python train.py --router_score="sigmoid" --norm="rmsnorm" --lr_head=0.00519 --max_grad_norm=1.0 --doc_mask=true
Below are experts of layer 7 (counted from 0) of a mixture-of-experts language model. Rows are named router (the router's row for the expert), gate (a neuron's input weights, with its number), up (a neuron's input weights, with its number) and show model dimensions 320-383. Each number is 500 + 40 x the weight over its row's rms, rounded and kept within 0 to 999. Numbers have three digits each.
Before each expert's rows: a language model's description of what the expert responds to; "mostly gets" lists some tokens that are sent to it at least half of the time. This comes from a sample of Wikipedia text that the model never trained on.

# expert 14
Description: Clause and sentence boundaries
mostly gets: " but", "\",", "),", "The", " They", ","
router:440472502508516514430463512476481520515457533540516509476513486532480389571514481485485481486515578615499537501555502526469579492507442501505471571575545539470592506436558529505489490547486480
gate0:503564518564442450522516434413529588461554531487547495512478559508460474609487466578441493494544438499500428455486474489501478509445491512525464542519503482512512493535435452494506485483460479
up0:532571548498437496500538404441480602459611517501545520469465534503452462578467450566427490527525446537529454456499470518521485497467485502518480545563513473525562521523452490515534475477496495
gate1:527530425553466412521496447534535501520536464490573523519553491482468466534509517512463474554530571507451517573547507469505515459518453470493438529524525484465510479498414505518490392502508535
up1:482520566447558584493501538488476490485491492498435471463435499523539530477518476474553518422475425507563478445443497510487470555494543498533559458443467479532477535528599463486504601507440495
gate2:511518521479502516484419466504463482492477564479518523475511460499529500465522515510493471479490419522529478550498524537527531554502477436545605518511489463508409446552573516500534508492436517
up2:486485457513507481519537543484548510501513467515487471528487521506500512547480502487500525540508578489455507443520470474472469452508535560472374499481519528502600555461428499510468498502546498
gate3:498543541438494504433537537543465460412515531484490542476532518484548586474489473521493477554597508439469480497520512519515525479509463486552523522535415527511548481554492537495550555533550485
up3:518561515463464491423442492561479460513537466485505552480511524464511538509490501592510481500566493478515509441433528551486498508483470383465464515458439460460492582528474544516434495451561481
gate4:501540470426538530461461524578467515504434550540551481459428541467471496570509515524525539472485530540490528465553489582480518453499481421459515496511462450543524551476484461521536497483503458
up4:451519500444520553457456484574462536512441550508526500502443529528499488552538482516518529464501488528499527443570491574481548499475487451453536483522476451555505579519484454556521510475481487
gate5:502408505495488525491423512530501461533518523485544464496558525543537558426530477481493502486478445526524537544449479511489562516488522464464488532474519489482452466570514551577450510503508478
up5:512417494460482544476464489515484460587523509465513487495569523538530557433529459472520512464487483514542535512470473531461566509467541449447494518482502516502450467596489555577472509514540457
gate6:538525432510479460421477464463476606475497496588591533540501529479412505548544526406531432506474581449528446482451497490421559370476530592440503528514475520520547474560487506487507487508463511
up6:543537432505488454427482486457488578485494504568574533527500540484424494564553525432529406506485578470529445490483501496401558383479524588452505533509485510498539480549500500481517473514467522
gate7:487462449452498564411476539431582521517498526585513467539499533450520546580499505541478472498574543499535537528483520437544519465481525434558468498544516437480526490491485451524563506490502541
up7:540540550535489464588479455587442493535524464429504526445512477533489503443503511473504513503465462455441477482475514534425462526478446538492509474495472521512454490527491534505434454468508485
gate8:517454447495557533517542541589500479486525430523543532538439504553485508541483476415487495533449519498530509424519561509427496472519509464461574478546561520537409386449520484550626457529467475
up8:502431449482565518534528525574496502454525444521546533543438492531480499534467482415475507542451518499515521434522559510445487455519505453446577470569585546511406376474509511537622464514470460
gate9:495452497526482524448517488552501491497521503502573540480496469541520480514497513440527483495515516480415535461527491555426543531491470532480556467458496489560483551483497547546580570515472534
up9:495530455471515511537503479470478500484463487480415447534507507464521540443531494552471461533515480510532450512475502465529462487485469473531465528540494509449478445513486471483475434476527487
gate10:461470463499473548501467466528532501501521541562515453502445505511496533448511506492507545443503534531457519559508482459496444547543488465492497495653482501528560485560587533468460475544603518
up10:433452460520446533503492515495531482505499538515515507518467490531481523426494481535536539440522530566481527579520461484530438554538471477477508505601535500504597511566513522415444410567617464
gate11:602501465390509549519429445543492530561552465529498441467509597475525457475568528520516530470515452443494445534501617494501482483474446448587478484433519420524475474508426477533519493412481526
up11:423487524564522468435532560474505477455460504472480508511544452531486577546434446503478472526514514510451498454540411466509499491503537540463540515552450543521533513478538504518496538554462451
gate12:520504517545437466559574529530546479488486520525543541553581531534458504564496521463508491568492509499519426502540486455453471493487518429535587489532423521574478560561499529535489492485441566
up12:477469559550509459532557509532512547495422500563498518536524535508460526496451521508505489523440484520587518577527433489494542530601538491432506483508529556541521475545468524432520482579435463
gate13:436499454476437504484523438498473505494508501489496528552519508409508617500529503555541507524433515480565532431546538440510503477481466501450493455552484502499560485471485489460568591505480489
up13:572492501549566476551493531562565534541522553515504490486447506567522399474518524391476510481551450497406473553431480534451500537480540452541557510455490521493427501514469475555408383505518515
gate14:441445482503515490399540446492501532456524456499554504551494514550519575499454433539486471511519453505507519612471497506558367553544438572455489457537517506444473549535514534515528532522463533
up14:544528510495505524609457549490499483567473529497442515451525500456483456490536554468534551461472537451481486377521502533438598399459522407546514555458520489553498452476516456482470466466524496
gate15:530469547565469459526493517549517496556579514482534520458563551563527507535513519452450474507484527514496481497535537413500504488519479486511548461465517520539480461506440534454434411538370547
up15:485511503439485548494528481424470494465447469538497476539467428457497506472513412591556509468525468501515502539505474522511465499488494527491463526512455509462572579514523461487598569471584468
gate16:494474446576521438553556504489559428488519519508543500525419511564477505548512556565548483484505498424484497487500512503487464481499525494467589507505473530577509451613522560504456538513552447
up16:483532526466481542454437520503411555527485468514502485458568498488513497441489468444452517503535519538529501505503501504499528538509504499552429523488528480426465548421474460486557447472473571
gate17:494485487502506523517485492487505480534506528471486510544489473505448467521511560498507489571524535570534414480545537515441517512538472515565622435481524535497527515493471511492558498516513529
up17:528546513509506476460469530493517522455512498554509502432501551500580546481486463493503478489495433428484571514462506477552469469453494438480412529482443465495478454493465504529443522463468498
gate18:497503532515465517556499523519524500517498488493548490477471517508537486467587529492551478509506561523508508477463539540448538495496487417505500517467484500481543552494448521561448528499509561
up18:503495472491547481458496477471489478497488482516439494517524494480479517539414471516446530480506457461478513524540468439535459508512514578500537473526498481530449450517548468435539455515490438
gate19:449488469514490479428505468461574546455495436465517438535537455444477559567486533527484505499517506501499532471555502435519535425529484575507531484503468462578565493487519549501485610508509524
up19:539498505411511558550504481561478449474490505589510545468483589488459492448509456474510516484461411540495427529433515533483451528492490443488465554504495486447445526542451455532485459484491482
gate20:541513487587471471544518566529487529526520502579508504588490452539518521521494460500559478564517502502524539461508532486513541472477523455500522512485574504444513472553458513458429486480439533
up20:443460542447490457475478476476546495443478507446521490508550509491496443518491559509480502407459479483537491516451487514492481492542475528497471531496465506505509562428480495495546547536528501
gate21:504423461522525529444515545464540492548487409424536445529496447482553478479541415549493425505517541508561477600537523516519512492476540513475525447519431500482500484591440520523579533497468502
up21:508564535471434489556487468519473475464522604587475515474492540527434495567475584468528589476502447495442504422474472510477490528541451505506508538486597506527511532466563452477457489503529496
gate22:502456509465526520486529545426593507509584470482501434480479521514497553583495525491467440553524469493485535553543541449487507542497515419480493479493449475483521446492413557588512453504454550
up22:494472552485462502477583596414606482495494478492471513490535440509456509528478515535487446550471488501499511509521478480561567501569497489537498476516470496461533511514444553548529483546442520
gate23:493591450544439528561495556566480523530511487476559450516488505506523517496529512500465486491514485489455456514516533502473489516491494473540487511529407434526490526462461548445440486469478556
up23:535407504463547461453496459452544446493517464521473547527565501485479521495503485479537485491513550521543474485474492460517482449504496531446533525461581541486501467556521454560572464528506456
gate24:528513462477487519486530417518536523502459398553476495539616536535498511474532486483432501522445525530438488484528463530457484452500528489491486483484501539527531550508473481567570449503521528
up24:494514535516482473499477567500457487524521618435544511439376503499499500528470502521571529458543475500599520482467540488541516560500502561513480508540496463446477514505531500455474568500493479
gate25:490454543481486527488482583431478469467503503463514528511511545464478434433505493470544475552510524506527550459470575499526499466469454605514475499542559504503508458465488616518465444488488583
up25:521549487505476484515511428552514528500511497530510435527523476521541548552505519517449514458486504489485464559533453477500480503523554444475534503446410517520509534536521376476549518507511445
gate26:467560502542533507499545473446509494536501491405570501564449484542501525565491463485527476499488609459532528563607475535478527521496494560471485532522468525497578508440509556519560503530509472
up26:518517519516509530490521472529561510612548476477523460509428520474491504569537477486561523446472472522517498509559513503452499511502447503450543455500543506496565455448511534513449568506537473
gate27:489438582445499571481511436501523564429459467518407517535523461461467498513511518472495523514486543494399433521493505481466525466513496505528513545559537510512572412457434464485534472558416492
up27:477455565424485570464522491523511538429485474483430528505497461524522475518511479490567510505473537442389424477490492494460527475501481431504531533573489544486539447455414488516542492530423484
gate28:503432484494506507472510516520484456374471488512441510502646515526537481511524552485531455535484541476425398524485486531461478429505441430490480465449476518532426576501506560476464555518494561
up28:487544500508486447544472501472517493604523524489570490536378460467470514472470481497443513458517485518562615487470528473541514557497536549499517541546527490453562439480483421536472436478520437
gate29:503521466475497513558472490480436514548534548544510505505526411467531482529537518402475501514562471462483519479511529484509475561464464428500466549466408483486535539466436513466508512488495522
up29:475503461470513538544463517480453506571508550538494508505523401459540478542523526404463499527539459462469517504520521490493494571478473426469462566456406486479530529471453509461506525489504491
gate30:494463423440484521512465486528495496541477458532517542562507521507485632437496578469542547513412527493463483547518551468471497475483499523487503463509465509494524504471535514494577431471476447
up30:476450448432475516508489476552490502519430502506530505547510502531480628468469570499530570516429498493480518543533527489534510497506532539459500462541513525480551504483526491505572429494455431
gate31:549499473420500562504425522543506555520557501491513409502502550458542574572550514517506447530558414494454368511504539463509424440479470506534481511480432462553472447518495467480452549499465537
up31:506607535450489494563488525538518498505580499549533418476528599484554504461564475576500434473482453493505391496511525468520428433506514565514494508501397483550508474497520474453520553474434473
gate32:464500519477496476485511489559425548490496444487553518550533456445526569494506478490482481492464522411525485533472478473501475493532472487446479499539427449501549548457500412481578555451481480
up32:534510460513526546539482518434550462500511533536445466494472551524519465523511518487519503492548443562493490494534553507483495505460539501557534492468554528494434433515488602509434444517536538
gate33:537535546468498521524465570502519491590482476472515475483507513535556531534517430497586458531587510448442552501490548505470515541477496422547497534481527462482459480476486473533483465491496476
up33:543533541468510490538449565481516484602465501451531490469498510541551541547503438502575458530554519452458562534492534536455537518507476412515488552475514473477473473434487470506473467503507459
gate34:489500530586543452560532592460498495529521529497554520549436534526449448527484493412404505505457505521511529444509513511496510432530499450515532492473503514547503510514475511475375414503450483
up34:514479472557510451546527589481518523531534555474552479534418537514472422570496455412411478488497494504505517451499514505501546418499483448513530496454462506572515499535442515492386424528457497
gate35:550430485543555518424480488432520534481498507446521498463471517531517459561510457544501455534521473568503494522477553482546482475463511533487491484514444445490551523531482466541497553509508518
up35:565436519534539513422495482430521466481498500449544483448483537498510452534493462545501464533503531553522508515517551476506440463445535554469483481524417482506560497463492479514519544539509498
gate36:482522476580473527521493503432532512551477466421492507442506473538510535549541513465457507447532473512541493497494512508522541501464533438476516503461509516436358449476517459385431563483416469
up36:540482540439514478509498502562464511472523522582481487570477530477489474445460460561567504574480501487461507492471503489471434513524461578518521495551503504566616531522482527610543438509552544
gate37:527483511531494487491492461514553541475441514477469568497435460556574548508507453533542491520526449521551560515481494581484505541492488478530480520448499545476551518494452489563507464478436495
up37:542489587542491505522477504496536479487440539478457572499452455522569521462493419550496510502530460508564568514478482580523495525511481492532484528452534520437558478495461508559492437456483462
gate38:494557511469575523542536525519532569471507438492506429539535517511524482458475465451492486518464469539525499442475508452536527530531406559559487474426459456465472501475538522549445530514519484
up38:473452484561464478438487511451473433510492572522489521493446486473466506541504511546511534493549493472443532542523511528461483476495615429439531513571517568518532499564432459478565435488514522
gate39:486439420475491525450465485541486538513513484549554509507514461548516460516494582518530508502484511515519563453492509546521516449499526443446424485537434524463527543514402540494508478455470507
up39:480446442465490529455481467566495545496504474564561508512511487557513476481512591516502520495483527509541535441494519551525495468486519461441460477528423512455551543537428524499492468443491493
gate40:490458489462501535453504524552521564474549485568457474490506520371488481508582500431477527571476532549496498553514479486423468472490503457598540504563456435572481487464519554505521496530459515
up40:516535490545507454542496465464497438504463486418540528511516489591494529465410526565522453450541464435505481443494543492549536512509478529422480499460515558444516495533462455511473485469524487
gate41:565431429554446451575543451507491508464491529520501528497584490487491464504519514473511513568480522427555519485495477511490508477478474501453494540479533528538445519510521486517455455463477522
up41:462566556443528569405450551483521508562503473462498462514433495516528545484519469528492484463557449567430504525477546493509478533495519514539513444513444453471576472509470515522530533527509499
gate42:481466510392541539489469486472501581541529489563468461504467478566508450477524490418494476479484511565556526535458572462570467493506564603556468498513516483530518480474518436507535447472371555
up42:477482504406530541471478497516508588545543480569497463506495467497488500484519537458468500462477550553488526531484545456552459494494536545529443488505519468539536439448520507504497515480423557
gate43:505489431563496494562593469565503500527551514458473555570556503541460538487516449509512450501473523530507496385522498479491475494483545493498551427495551536504481533567451482468537467507496515
up43:527498495462491515506431503454535462512427514546444473457473472488517570555505562506504501587478493478472473593473489478464532459510417553527541544546427456559511493448522537569526518465487488
gate44:536464461522520504508490497507501451593495518493536554465513493526523522457533510531516517474502521560529499411505499498490472470440468515528545470523430500494546494468427480474431465408478596
up44:501453469528534465522471529515490453589480512486552564488498478553502505453517509552503492484478507570533500424487488496522480450466482523541543494539418502474544498461431479512424482426468598
gate45:515477541498505492519497529517512486422488539545510528543545536596469513478476476511539545403448498552585561502507475554543489530477525463491495526507542437425510521399529489530545508468472429
up45:480528486481488497491520449460461501600524471450509463468448458427546496493540511486464484564545521481423453496478526435460493491505500551483496488506466570565492487598467541461464513528530561
gate46:541501484496458531447459378556443456499532543473529511495431556529498502530504523508522524502497489505501533476492514471516512510484532476473500475548529495526481546547507503529453496501425507
up46:443465485503531470550551587469554555499470471564453480542570443468509485490527495487494491472515504459506443511532497523495479480505497563522526532478474499514481475444509505499576499503568516
gate47:477503457451457461432511506462526447497505501489475496571443491388534449497514503497562510549499556572436456551424494483505521446458479518528577475467487461553626543463468507515540522470520483
up47:482510474422462481441531491500495445499514485517479504575434508376528489482496492515562535581501545549452466554409493490510475469447513515560507487495474460551598561463478521496509523464543460
gate48:459428484518539586528391550430539478550490529538507527543450515500458460528499444452437469495463477530528468588518492492518543474466425546518539485518542526453463516512536445485501462497489472
up48:458444484508548577512400550434521445542487521525521518522420482505458466528507455451451467473462473549526477613549478511521564500470438540523531495526524525451442509500551446465482487503499469
gate49:499472451437442449487506432569542555491519469549475476531547467472458530528513525479437473531508528551512499499495591448542510497524490563561484470521480461453544511452418491566526473551513536
up49:500502493503544597522492497524419483564548539469541495456480500477530486443527486501520515540499441512464498527511478480487474518481536484435495559472497485577503421511562457515446559501501475
gate50:525441528516504509560474459486492505500500474477536501487598459518506477439515507403492456506466458471542464445490506496484501492495554475483560452512465540489462518506553531578488478508462575
up50:534438547543502543579485485472462487513483496469538510470560466526518436474508486414483454493498474483547483491489495523476500463490580467506555464498492520473475507496555563580491493540474567
gate51:462493416560474495434526457510571463436550534562572462552531535519459522494504529536533491605480525492477503504428514480452544504516505524483444554580523483480479518597512517518485472538445497
up51:450487415556476498456526447494547468458542575539566474575525544518450523508509531536555494589500527512503517479447492482436567495498501527482456571553541514455458521572519533530478492548440490
gate52:487513493496543506450507564485533525453555531446547535512503511514462426531533551484486449506520452462463508532447469477526489434485492477601545529494551551515481463503461515483542446508459494
up52:505466491533443510538496447516471503547447469575458474506510486491532585457485475492522546509473555572538518478515533502474509512515471503426469479521429427472499521499528498544441559483547524
gate53:483488455444491543548505467563475462552435483514461529534513438456527538579514466475474509460527473517480478475552542542448568489485425575486591519445418532569428522521482459445492543521536493
up53:528507555544510493439503479460503548432561528539506487455511574593474455439473498550511521525471499488536527512438456490553433543507564501505437479576519483424565518470506523568532450467450518
gate54:549508511483495483485477439530481591487512574502559510493599522457474474443519449520518520497524534435539467517528499497524472487466547551484509522525432485537485516533618485572491522480414480
up54:437493506532514527491506577499482420503495435490462502471423498533521525548479539466466496508485449568476550480464501514483530511523441447511499472470561507456500487511390510444503497498544528
gate55:506510454515533547456475582449491509434463564505517501513489498499491527463468424486524478494542567514448546454491504515518600494501537451530468481535561418482529514541465505557514489484537539
up55:486508531477436494546522400568494502496513462501506520543542491523511479504523494480482532468483420454573487507484526472472467504497475544529528531448421559519492518495505494439560492533406463
gate56:491562513533547434489458451510577523492521527521436470532481514508572532459536471497515455507582458505510493418519488477503512540504513526559430497573517455492544513510465507481468558493379488
up56:499369472500466525429452509442505488529514504457579555490510489519529489539488563515521512534440571558600512475515534460500547428476527514464580514455505506482469506563509512487469425533524492
gate57:532527505535500460518494462474500489454567533453494484455455489500469543494480498553470516512507488482495508470436465497492499519547431488533510485589478520571453461479485535469486517507454546
up57:492511525545511474490504487476480474463545575421498509425444503503471531478458488554471512514514483492508516454462459497504491531542425471525510486604481530553449477486496547488499531516476570
gate58:546514479514542467500468509546582589533509497532469469574484516417497483516513515495509495466574483584478449511487508506406426434528576400530546498486499479554410488493413432461417489493485511
up58:538488492536547446530468512558585603515509485531470465584478513407511493509522517480492484460564482577476456513484504488410440423549569411515542505461510488569436498488405464470399493492474504
gate59:496481447511456530428512493531551487483488467534568505479627510550540424459517492497514530454507508480454505413448529529490534510534464535558534477433495524511509524511505465552450468503473555
up59:506522567506470409572521534490427567482490554513487483536431492458439536482498488514453528460542534539539560550542492494507464505487508523437507533534546524485534497483542529561474556503542440
gate60:458527486543539554494505485532558458518525523530518493486455512538485516587490509538498562517461478530546498556614471471443524442501421616528454523531498472480482494449474543511514487505560489
up60:537459492450466443497493477476470530474484481459473491529533491481502510411522472472543446480531508475457503449390559522541470561476581406468532484494475507545536518554534457513483522489434516
gate61:590448477506491475472543522518520425416526468540600465579452538498495504506499496397475540558455502526493512509438582470460473410522484495478551500535505522536453479560476499515517434486483455
up61:437520508502487533508457459486477594575498535458398509424542476468494472485498501578537469459558505489495479493567434552522502597492527504523470488456495460489536503432509514520500519512509542
gate62:457525453509516368496523561479515487445472523560464529470471542450521563502524475442511506499480503539538485496481538460495544494509487403556407501523533462466559505490457533512457463497463456
up62:516475547491490591555457480507481564512510510492554474480452462491486427503477526565502518483492488417500512509500500532533465520478489591452592483507558516533480598545532469520480509520534540
gate63:498599495522492539575546502534526439570502488484514487636502535573516465561521458511458467489472533551482536466585471475517500502496499523489470494531418543481587510475464558523526435497511466
up63:522454497469501493409519505453468540445473485558503533337472487451483539453491573531542516556522501441494459539395494569500462518508493529512504541497598467526473458505546475450474545509523523
gate64:527564527486474511501504501468467445514507537506542530432473491413526453432496522496503542473462487516487491493513487524540497551490477516543456462494415452528515606600578490505500549510512518
up64:492563520499469512492513503463455450491508543492533546430459483430534443437487507518497530460490511531467482472534497500518504545508480497546472478482409467509518614627591478512491534519512534
gate65:468548465540481569464522517492487562545525540499577528408475527543510463511494436514498606483461552512414560462492418441487564474454454536427527527519417569482548491464469584455516540544557498
up65:479541424527462577480460492536551521572537536507566542456459522537529474528505490494509538531498515506447556449509481410502545479447434545418521478512460517484530480542392576421517516516539537
gate66:537482486522519438451470493484454513486488588498600542506511462528527549541523503502473470455511530477471495426478498379528552460466505538493560517458517500513551531525524435538471532481449542
up66:492509529506408576589491520502551508559474400559457477514540473422450473469458473508509523486485499559527530527514500579462480542553461488473442499527475527454502499505476541469502486484544428
gate67:536497529555468536525459549534484600583443499459533485510538525517543418519490495428502482513513580428447519524497503533528535465458462483442567501464482525488504387525552433577507528508504532
up67:494528500497474485469520513533437443458552493489439462547486455543516506450526510539499453474567459522538514384481548539523464549493574509539466500497447476415503619508483602521451464502489515
gate68:465526452464503522468432540536502460407457421465498450476476533503514507533486540522530440530516540433449516447504537534439559438532477475496486523497529528535453537489527500462561473490441540
up68:551460539526520486530550469441514531588559588532498530537530473486494501469498483455463562497481464547560469540494461450558420579475508522483516472500467465491545468512460505551463537501566451
gate69:552467498509479462451478496526511572480507511496477490490500452466498474567548460465529522592589460540516482469472483536462533498473560526483576425463515539516535447521469500531511542498426581
up69:463553500479553554537481515482512447548494490500511494513454556504505536437466536532453488430427527436482506524512514458535448518531436464527422596521494447492458529477550477472472456501574456
gate70:469452494504467514524519443464511503467457518578513501511539479516506524497506497479532437425476530570573501485484526587540508495459594483526462426480474517543561508483480474542462502459449529
up70:537582535481534506495502547525508473506550489481521498485461507493500478463529552534475535560542484421447457557479490420443488505497413504494470546514522494495432486501520544465535469534510498
gate71:520506507503464536476515444571499477557496590587519472489499518490474427502489529535471534485473500516548511527472515485431487450500487554544469487457512517542535524524559491385575446450519481
up71:503489493514442512470523461546479449537493592561517473499506511508476434529487534555471529480453477518551520526491519469461515439513489538512469502447500530521531530537543516360562450471511499
gate72:506456509526487524541526501523454521462488484478544505482553445497474450500529442518556499492503532435489506511462514576545570473494523581531502484508562515512506541515483451591516501451524535
up72:509542481488482486457437478537556467529543515521453480498433544493542568483478561488468516491538473561503477510524501417451473552502476450469492494504457475503471461482511595418508494553487507
gate73:536515467413510491469523459481504517506516507569492512544540495407498564463463526491465502592498514502485510535601524508507445516461524458504393490525508452449516519482487423523549533498550504
up73:493515526553514552560491526509523473505497476486472461468480485568478469532524451528561485435492490513512467494405496496489521476517507518476583499487468559601499474541508539504483458512459522
gate74:553545402427558558496457506523494546501573433536485467474456499492570538527525524447458463528514467453470413551423559449498386478449496448526484437515505437505451462493506483545486502476501539
up74:471490517564562505447419572568501522555505477530535481441462480507468488540477561433478534553432531506451545542514484522485548444546483473521543566504512514511523426448558457514455428517524562
gate75:529499508497473442522491605521530520472516454485572553512441526499505450481490521533538461491673539499479526483466523448531479497563363452438541488484477474563478521538470516467499414542539544
up75:523521495491529560472529413509496515514518521537478439494549505492524608504521485481475525509400481498539507508519464518472492527441573535538465524530495499408540473469509518564490558465469472
gate76:477524477496457466526491512548518447467549461503557540551592467482472460524474547522518543572556564397475541428564532544466527555506435544463489553460477522524503510533473422480469496468501466
up76:472520482480465459508487501556499435462535479523575548541566455493469450518463555494512547540516568402475541413557538557462527559528451520448469553453473528535489522545500448444468489472497448
gate77:494484519553517450528493501535445581523461451489447502483472471515489438557494525522489500470504510480558550486544491472466514535496490521545423504462461529499499505506472532518485474472491507
up77:503523466431499545443518468479552421472549549500547500495531534476502575429528478469526491521493474505443447512439511527525492454500493464465590507543538457475484488501509470491507530505505506
gate78:457525504511495441556462590516485537461497510482564521469576503515478484453482502540471506406483499522494509548514459537465512535505532401501439535499590483447473550516458483494474504484442446
up78:493606516517517491477505549502504548420522414565510529510559495396451490419474486555491468516495489484471476523448531471469455476500495399549435482501447474499522439499414529485527458503506446
gate79:482491441521499551581519509552532444508489415512457514500509517562491508560544493473498465505533474499554492468520527530476501436512490416616473505497459504512498399498513535493457497525451514
up79:545460516447518444434504468442521541536531598443575487496477486454502546485490534504470535457462504504455487533470495405507526540467501570419572471508540485454500575513497491515566527460530541
gate80:506527477563494549509518534505490548510522572471470568500539456419466478461531445505479559488479504537388510469555522380489422447471483497521416556527535520474494442481527529548513482543481470
up80:485565533548487536511555513499487512489462572475480532506464446436445518439487420517448556504447538556442529494554503396553422479506487537471415564518529568504501516499565549554484476535497483
gate81:478478493526477538462589502514517484494510566490407504554516463544540447414501480531493472535549534484539513426498519408497511416493480512560523500562485464497527546548432552554554522483429531
up81:495559502479509499543402476499482497515507420494584482468476536425471566590526503457506513480477442491435458558545498616491484584474509486440497492452484521522496464491574442473446500523571442
gate82:461449523513488452498532518395529452498531400532581504507546550497459465507489505477539467519530504522460381555540450526481516540549505467445508495457503508526473529548430541447579470601489514
up82:470440564552470419480505557414515467480452418525550478478479510578445423534454521516502472513500520558500482542510450524519578524578557506444491551486539499474495543536504522457548495575517488
gate83:541466420509541513486442500560582554576531527473554443453485507527482441528499486507462518503503471516523467585533460503483515511461508517484541452450547499486444439485450450469515434454472536
up83:528475447551502503463465510530565532598535522499548437464480508553488415528485500509442503539507491523545465569532479521506540503464497485479514462405549554464449424488452470432492434470467534
gate84:482456467476521586482394506446559487421503550519497472605558540494502486530514467463507489499559504499541459541515550531479519502451491538516550553426441476468509514512509436499590458513493511
up84:513555532492474420516594477536451500571509469489502527412475454488505517471465558539493501544441493496465540460485458470521464508548498476496449459553532531528492474455493556512434537486536470
gate85:465569466533459457472454554486538483524439496451524474515459531510478412512520467526521467512521526480419441573547519500473594478459489494491568499514454507534522487546441434507420475543472544
up85:541428521477538554527542449531474534473578491549466504469541478466519604483487548460481510510475461548569534433431481496534415501524485507520436483483529481473461509417547543498560524440527482
gate86:495443497562529485429474463453543525520542470434530513498534511530497488572504553545528498525471468460498489450462554451499475462491499516583557539459549514507471516449520503462456601474459514
up86:482431506543559500409493470421529515521529454432531520467511523547519459556505558540541500539464460445513497451453514464496529484500501504560528550450548498483469517436548503461459638480463507
gate87:518475495516471446540532386558478544444551445496524469541503520498494455532491530533456468597505483491502562522515494551514540528536493528539468436529541506520561437502520569491417527445512521
up87:537538479520495428593502400553492532460530458501510441540524507459522470521546518490466436619535494487509549479513547521499543509522524542548496450532543491535545458451506559506435485447497506
gate88:516546517493515623464491499472552462575474440605515510464469521511504476494490495473484512453494524507318477501509519524477513507485379525496465536523490495481551435465515522453526512500500468
up88:465462543481514617501473512490541457521408516596475536487481486472499427514500523451478502428493519545346490479560490550463527497488430455464479561492526517484513462475510501424508535518483447
gate89:479503540539519593453537499470492494531503482500499529523510511421489505493503509542528524505553548445516573470501503435506552488500513518499542432521562485500539516519542509591488513521466434
up89:513511480479474438543483550528495492495534478542455496444487514534494478492502528505469493505447458598482463552446521585507447518495485445496476508478446495496468474479485474397505443478571517
gate90:490589504550529468518474474421567524483483517560464468552500519568526517564523495474518488489505537528535498470552517474523503463525494520548436511472496445437535457526573441526468443483439489
up90:514403499465459499482514550557461491515517482454572523466490457411491441448480547493482518503514477449451499534462502506450501568473521504464562499512507542575478549476453547471511559515568502
gate91:495502465393495469461465490485464560464450470569471484518472519519489487478497551493502461525551489475492468464492491501481423513474495580547523507529458447491533452520543459522570548507394533
up91:468468474383511494476478477488491565481449476580469476522455513526484477473505531504509470515545448503485468467497494513472407509467507577529510505535499442479527458533554474506530546518428518
gate92:574493498532481514560522462486494510508482510618494413518544495534537536567550479459459515522475513461525457550527533466495507457457477539496503459491540513534481500551432469502522426419515542
up92:564482503526466561491538447529479569529440541556453438533558444533522499569530464513481493522517530498506504510563544473498548435473484539472477507525563544486517533583428440454517359422525495
gate93:514436365562496580475542457520543495548494467489466526474525542494514519574482538437482434537487532604486437574506549496423470475471546564466506491492531546550527487554413457566536443490494537
up93:496553615427496442512468504494481479446497523515570458546463461488517501420527467571512556456527466394506547415479462497578521526508425470512495480511450450467458515482561529430451592509501490
gate94:519439522447510491449455525465523451547574581478529507433485540584506483485506532527508505579552523530498500562506467496517490494479553490525451510544545486505579470528442423515417502509471514
up94:500546456507485521553497447518474513450428410542469441556542470418503543502509461433516462428469443452525472470470560483510474453512456490466529488450457495552440490496548576505600517488486513
gate95:477448534506465480529471491529547528471525501496473591520491439501509421429531471425509487563519532487551465454455549467482426469485401399500491526591529413533461469508575409523480455454565435
up95:472484523517466508509462518523526510512528490519499604517478425512476395454534459442514518563526523506591473493436544476499413469495395388504486531619552455505433440496574414524468467473570423
gate96:485498493488533521507353469508480506515497516529463487510558524473530474509505495448517478481476422428489459546514535537453485538486497454606496531523487463506436466429586480517623471527422527
up96:470491502477534535533366466512462491523486532522429507480557524494509456512496495470511497457495438447502469514522529537468486539500491460626484520560508457483429495423598497487577441528419510
gate97:527522496480477545469482489521492504454503553493511549480555417411520515490468525426522506445485548448509531556506507501531514470477482521477447483482517506432518495526463527576575453494525509
up97:484494483505526465528526507507516507562467461517502459502426589574481477523506486596462483566505459570484473450524477505480494547540508478509571503505490497548491498476522486457445537515452456
gate98:539577516554499418493468524417497471470559569459490523447546512532463515534459477550454454551484542573546470501533507504558552507505509479517506498556510424559568476562457477445507511492477506
up98:508484558543476504489551479505506460546524488491422509533487491496523484521531505542485514485507586588526471506569489561467501501508503530438490531474464534446531541584471419492478543538477462
gate99:502474519386443569438548494519492520592501523569508489426513516512487425551496503527477557455489493503564539459483488533506455504488423543529477497481472482491512462485476562507483434485532487
up99:485550486621552449508519517512484500414489477442479518570513512498496546431488495497507478555512552509421494527532495508504547495518565470469484490534544545500529528525542501523507575520482500
gate100:485416491452554530519524442492448573602520502427527500571510468541490488526510496457526482556457526462438463542523500429500495528478515454551522456470512472547463434468528487496480453474513489
up100:471412526451561557504519450485453541587491498427504529565512480510481470538508478481519499540456484468456477548528510453506493538489529479536525481479530501552455453442522476475487480482527474
gate101:509452478489511509458507524435523446464475509462473502580564537489479500530488461468475528500484545568562523586523499487520504452529441533527404490517475513453547512544468474437619510489578529
up101:467577560509480476571563520529448525473500474571538518436421457516509462463492498509526496480486487491485501482473473586479455562504565482431602530444501471546452559489525475560481497500422472